Weights of a small mixture-of-experts language model, trained from scratch on English Wikipedia.
Size: 8 layers, vocabulary 2048.
Experts: 32 GeGLU neurons an expert, a sigmoid router, a shared expert of 64 neurons.
Below are experts of layer 2 (counted from 0) of a mixture-of-experts language model. Rows are named router (the router's row for the expert) and show model dimensions 0-47. Each number is 500 + 40 x the weight over its row's rms, rounded and kept within 0 to 999. Numbers have three digits each.
After each expert's rows: a language model's description of what the expert responds to; "gets" lists some tokens that make up at least twice as much of what it gets as of all text. This comes from a sample of Wikipedia text that the model never trained on. Tokens count by the router's weight.

# expert 38
router:567468562500523478501489483507515494442497515546486489460490494482504553510473503511522513466490508534422458537530479526429498499455464491514479
It responds to: Year digits and complementizers
gets: "2", " c", " C", " a", " that", " the"

# expert 15
router:558464560506575525496427462541484501532517504487478526482518472496508478526449518526559554474536464493513532516511494598469510470558486469511510
It responds to: Mid-name fragments
gets: "en", " M", "om", " T", " K", " S"

# expert 50
router:513442503490518495450506453437559534550539481441457532527493455457490473528498495560499416442509584431452463536616519467524573432512482548534402
It responds to: Place-name pieces and separators
gets: ",", " N", " E", " and", " St", " Al"

# expert 4
router:500467464512556503467498495470497581526481526571438525503531543526422546527454547564549464498534446457530537551498475546497498542502506571530392
It responds to: Noun suffixes, name endings
gets: "5", "ment", "el", " not", ".", "s"

# expert 14
router:526449507562491496480469411480565546491500525562525518461562504499557478468495549542477538543469565514463516516497557505464484501480455533548409
It responds to: Conjunctions and relative words
gets: " and", ",", "le", " f", " b", " that"

# expert 11
router:459515557542582442460561450471615477436567564508476453465504472456502508502441533553487516468548537493477465528589494492456492463523477514505504
It responds to: Prepositions after numbers
gets: " to", "t", "1", " for", " on", " at"

# expert 46
router:516462575501554516477505439518482545448488469443411538629489476510480523442429524500516489544507549445445481519469446526430539482526462553463474
It responds to: Spaces and place-name pieces
gets: " ", "o", "9", " New", " In", " P"

# expert 59
router:509455561519551522519461437465476529500559525543545504464551487546407508545400552529596455523529448477500478572551504511475508449560560495535426
It responds to: Word endings before punctuation
gets: "an", "i", "4", "es", "en", "il"

# expert 27
router:445476544505499458478504445504475456453492504510498524511566510546436478569424553544502538497548525490503492510535488465484539435489538516555438
It responds to: Word-final vowel endings
gets: "a", "i", "in", " and", " B", "on"

# expert 31
router:496468619507523515433496447419425485454472548490390527452528535497456482543418529553520470493542512523438456484516469519451505511489505508474480
It responds to: Sports tables, codes
gets: " ", " was", " |", "R", "ie", "port"

# expert 28
router:521417536479554522504451471475579453471490514528480511500486473469544538533558544528510477555500487505482491529528521525450473524594466530523444
It responds to: Connectives and prepositions
gets: ",", " of", " and", " to", " a", " in"

# expert 12
router:459467559549578458423494495450458500530515499564455542443490496560515536529463490496505533494554512465473491528465527488480505475490507492588437
It responds to: Mid-word pieces, line breaks
gets: "\n", "y", "\"", "o", "s", "'"

# expert 35
router:481480504493537438398513468491529526546490504500495559546538533473423483515439563589513499527496553514522524448526469471518546474548505527514440
It responds to: Mid-word suffix pieces
gets: "ing", "\n", " p", "r", "ment", "ic"

# expert 6
router:454458543516528545533559436440556475473505525490520517505582469563491476501447500529565542516571480493498525551495457533435500479564516498541446
It responds to: Word endings, suffixes
gets: "y", "0", "t", "'", "ry", "land"

# expert 16
router:439431583479521500539492460471570487486510538470532537433510511470527503495468493576553470484480575469519477492574513500469531486505472477441488
It responds to: Latinate word prefixes
gets: "t", "1", "–", ",", "-", "ter"

# expert 20
router:543416553517518546525500479466523501534509483513564507471541542537437526511502517575538516484555536506495467461510479556451514503548526471530456
It responds to: Auxiliary and linking verbs
gets: " is", " was", " D", "-", " are", "ing"

# expert 33
router:483454535486557426474554432453508535500493519468520518526472461485429503469444575492477500463570473450479556565475511526500507472522502554479441
It responds to: Possessive s
gets: " m", "s", " P", "a", "orn", "land"

# expert 57
router:532454587545526477475537416454476481491532555503517549499538506473418527487440487532495470443580550460485524600493496549422477494489502542563428
It responds to: Line breaks and cells
gets: "\n", " ", " in", " (", " the", "al"

# expert 55
router:502448541396540519531478431521477498478526541497473566475565491450486484494470528463539506519505570502521453491573488563442562525575481481476459
It responds to: Word-start consonant stems
gets: "s", ")", " an", "h", "r", "k"

# expert 7
router:437446496512478540451500462545561556543544522571482568491542490441499451483488476525467533460500534467502480486570497478482473485481457483538426
It responds to: Word-initial short stems
gets: " l", " he", " e", " h", " s", " w"

# expert 49
router:426450593554491491487504434480557482497471519493549513482520514464444554467440509473528473506513493491507534486512537531440485437494501463507510
It responds to: Verb endings, digits after spaces
gets: " ", "1", " and", " c", "2", "ed"

# expert 52
router:468461495499481568505479462473495491496517516578487528545514528451435502500515477513581487515550581511506503581561529506469483500486513479539395
It responds to: Table pipes, sentence ends
gets: ".", " |", ")", " was", ").", "i"

# expert 58
router:450418577515537460543497497491532542499513511487493517527541471508409467505494530490482451448519508467475487508545510508471469437551534473542524
It responds to: Word-middle fragments
gets: "-", "A", "ad", " L", " d", "as"

# expert 41
router:461448527469499472459447462443528524522534485480427506517481503485460518538467528604487493480532548459424531531548476557515510440526481519518497
It responds to: ar syllable, commas
gets: "ar", " of", "an", "i", "en", ","

# expert 54
router:444473524545543505538557513488490533491538541502430530439527513522472493483432463539505476458552522499496500531520531544494451455567409491449497
It responds to: Digits and numbers
gets: "0", "6", "5", "7", "3", "1"

# expert 18
router:517457557497498536458537432512511517594501486402461513468544456499453490548472551519521540492540491458512468504521560554447469459505488526560500
It responds to: Numbers words, sentence ends
gets: " W", ".", " G", " (", "5", "6"

# expert 29
router:511472538507560485496441504437564536489486547409450558510536535455457461516492533474436534502473538439454458594518499509403480486474405552519452
It responds to: Name-initial consonants
gets: "h", " K", "k", " H", " D", " J"

# expert 47
router:515473581485573545490426475482496469458478556508447547559547498520452475508486507505544508533480620485470479469522516543469498488538445438503518
It responds to: Capital starts in tables
gets: " P", " B", " C", " D", " R", " p"

# expert 44
router:490458498532529453526468434454526498466504571441478559444472540540489454478488513571554523513512506462492483529576525539499515509507516506536435
It responds to: Final digits of numbers
gets: "7", "5", "8", "6", "3", "4"

# expert 43
router:458469561459515528524498453478493525505462436488495547495582494470499496501490578506503474485506552451495482559597476482494476426507490512557440
It responds to: St- and -ut pieces
gets: "ut", "ing", "ic", "ard", "\"", "at"

# expert 48
router:446441560484518489526480437491514507501456454515465544503555526509485461481427530489480476479556537504498466481531516500534486526484470521498500
It responds to: Auxiliaries and word starts
gets: " a", " by", " from", " re", " also", "ity"

# expert 9
router:490436520551547474486486426500520538486566510496505502514514511471464487517517522482449523540508517476421480565482600442459498436496424471592490
It responds to: Proper-name beginnings
gets: " in", " the", "'", " Ch", ")", "h"

# expert 30
router:439377548492540500563504437513523482466535476544422571565517522462485475499451534482534539546487497479485539506503454503476538477511448485488453
It responds to: Word-start pieces, decimals
gets: " s", "p", ")", " v", "m", "%"

# expert 36
router:455542536529548547469494424507502510473426482468461482537510511486431526526438558522530508478524484474524453572547523440475484434460490482515466
It responds to: Capital F, abbreviation letters
gets: " F", "S", "F", "u", "A", "ly"

# expert 45
router:579488571451530466485485432452468576459569525462496512501550501531444477438491567475463552540511500478534518532546571526517443512528527467575468
It responds to: Music and gene entries
gets: " B", "4", " v", ":", " R", " b"

# expert 22
router:497465531579531562411473424457497481487513464504536556528513504452480515489435570546550546498513487449450479458513501520448546497558459416501493
It responds to: Capitalized name starts
gets: " M", "en", " R", "on", "M", "S"

# expert 53
router:433490503532570512466476427439530530523438475474468553524503508498505477523483546545428513471524502385487544601529554502498500472478398448574466
It responds to: Foreign name syllables
gets: " S", " M", " of", " P", " C", "ag"

# expert 21
router:488453537461467494463495440455478451526550570497450574494517478523483463537469462494505510518522611512473483498505517491514548517561496463564430
It responds to: Second word pieces
gets: "-", "|", "==", "f", "ar", "ur"

# expert 60
router:494493524477557521463540480490524605486502475488515519549491470509437502505442495563518501510536451459503579521503513510475506442567485533532432
It responds to: Word-start after the
gets: " the", "in", " w", " b", "at", " st"

# expert 42
router:563456476507501512434447454505511466497578546486450557478575531462497550495471481527535487473456526460444470513560474449530540476484447500573456
It responds to: Name-initial capitals
gets: " L", " W", " J", " E", " C", " G"

# expert 39
router:495485531478545487545472426496543490487577483491442544463527488458580501517456542510494483502560491486453552486526551504501506447539440538532451
It responds to: Second piece after capital
gets: "1", "he", "est", "el", "et", "ell"

# expert 19
router:553449580505498507464477439496458507465590479535515588530524490473515485513541548583475540529565528405455487500553486485533492494507453542542423
It responds to: Music, film section words
gets: ",", "o", "op", "a", " \"", "9"

# expert 2
router:418524542491493491507556401501494459469431549451418510545503472500475509464468539527526580525530520482459516554576497473523511510566431536503448
It responds to: Mid-word fragments, table cells
gets: " |", "on", "c", ":", "el", "ic"

# expert 32
router:498442530468487458507503470452486539485532569446454568559566511433512488491444538550547518499578579390481496501528518531502459534559548488521482
It responds to: List bullets and table digits
gets: "-", "1", "0", "3", "y", "|"

# expert 3
router:534460556470546539491517392488474534480509490495502537513509545480502515461482505493458489450503545484481439544452541559537513491484428508526483
It responds to: Word-initial name pieces
gets: " in", " U", " g", " E", " Ar", " o"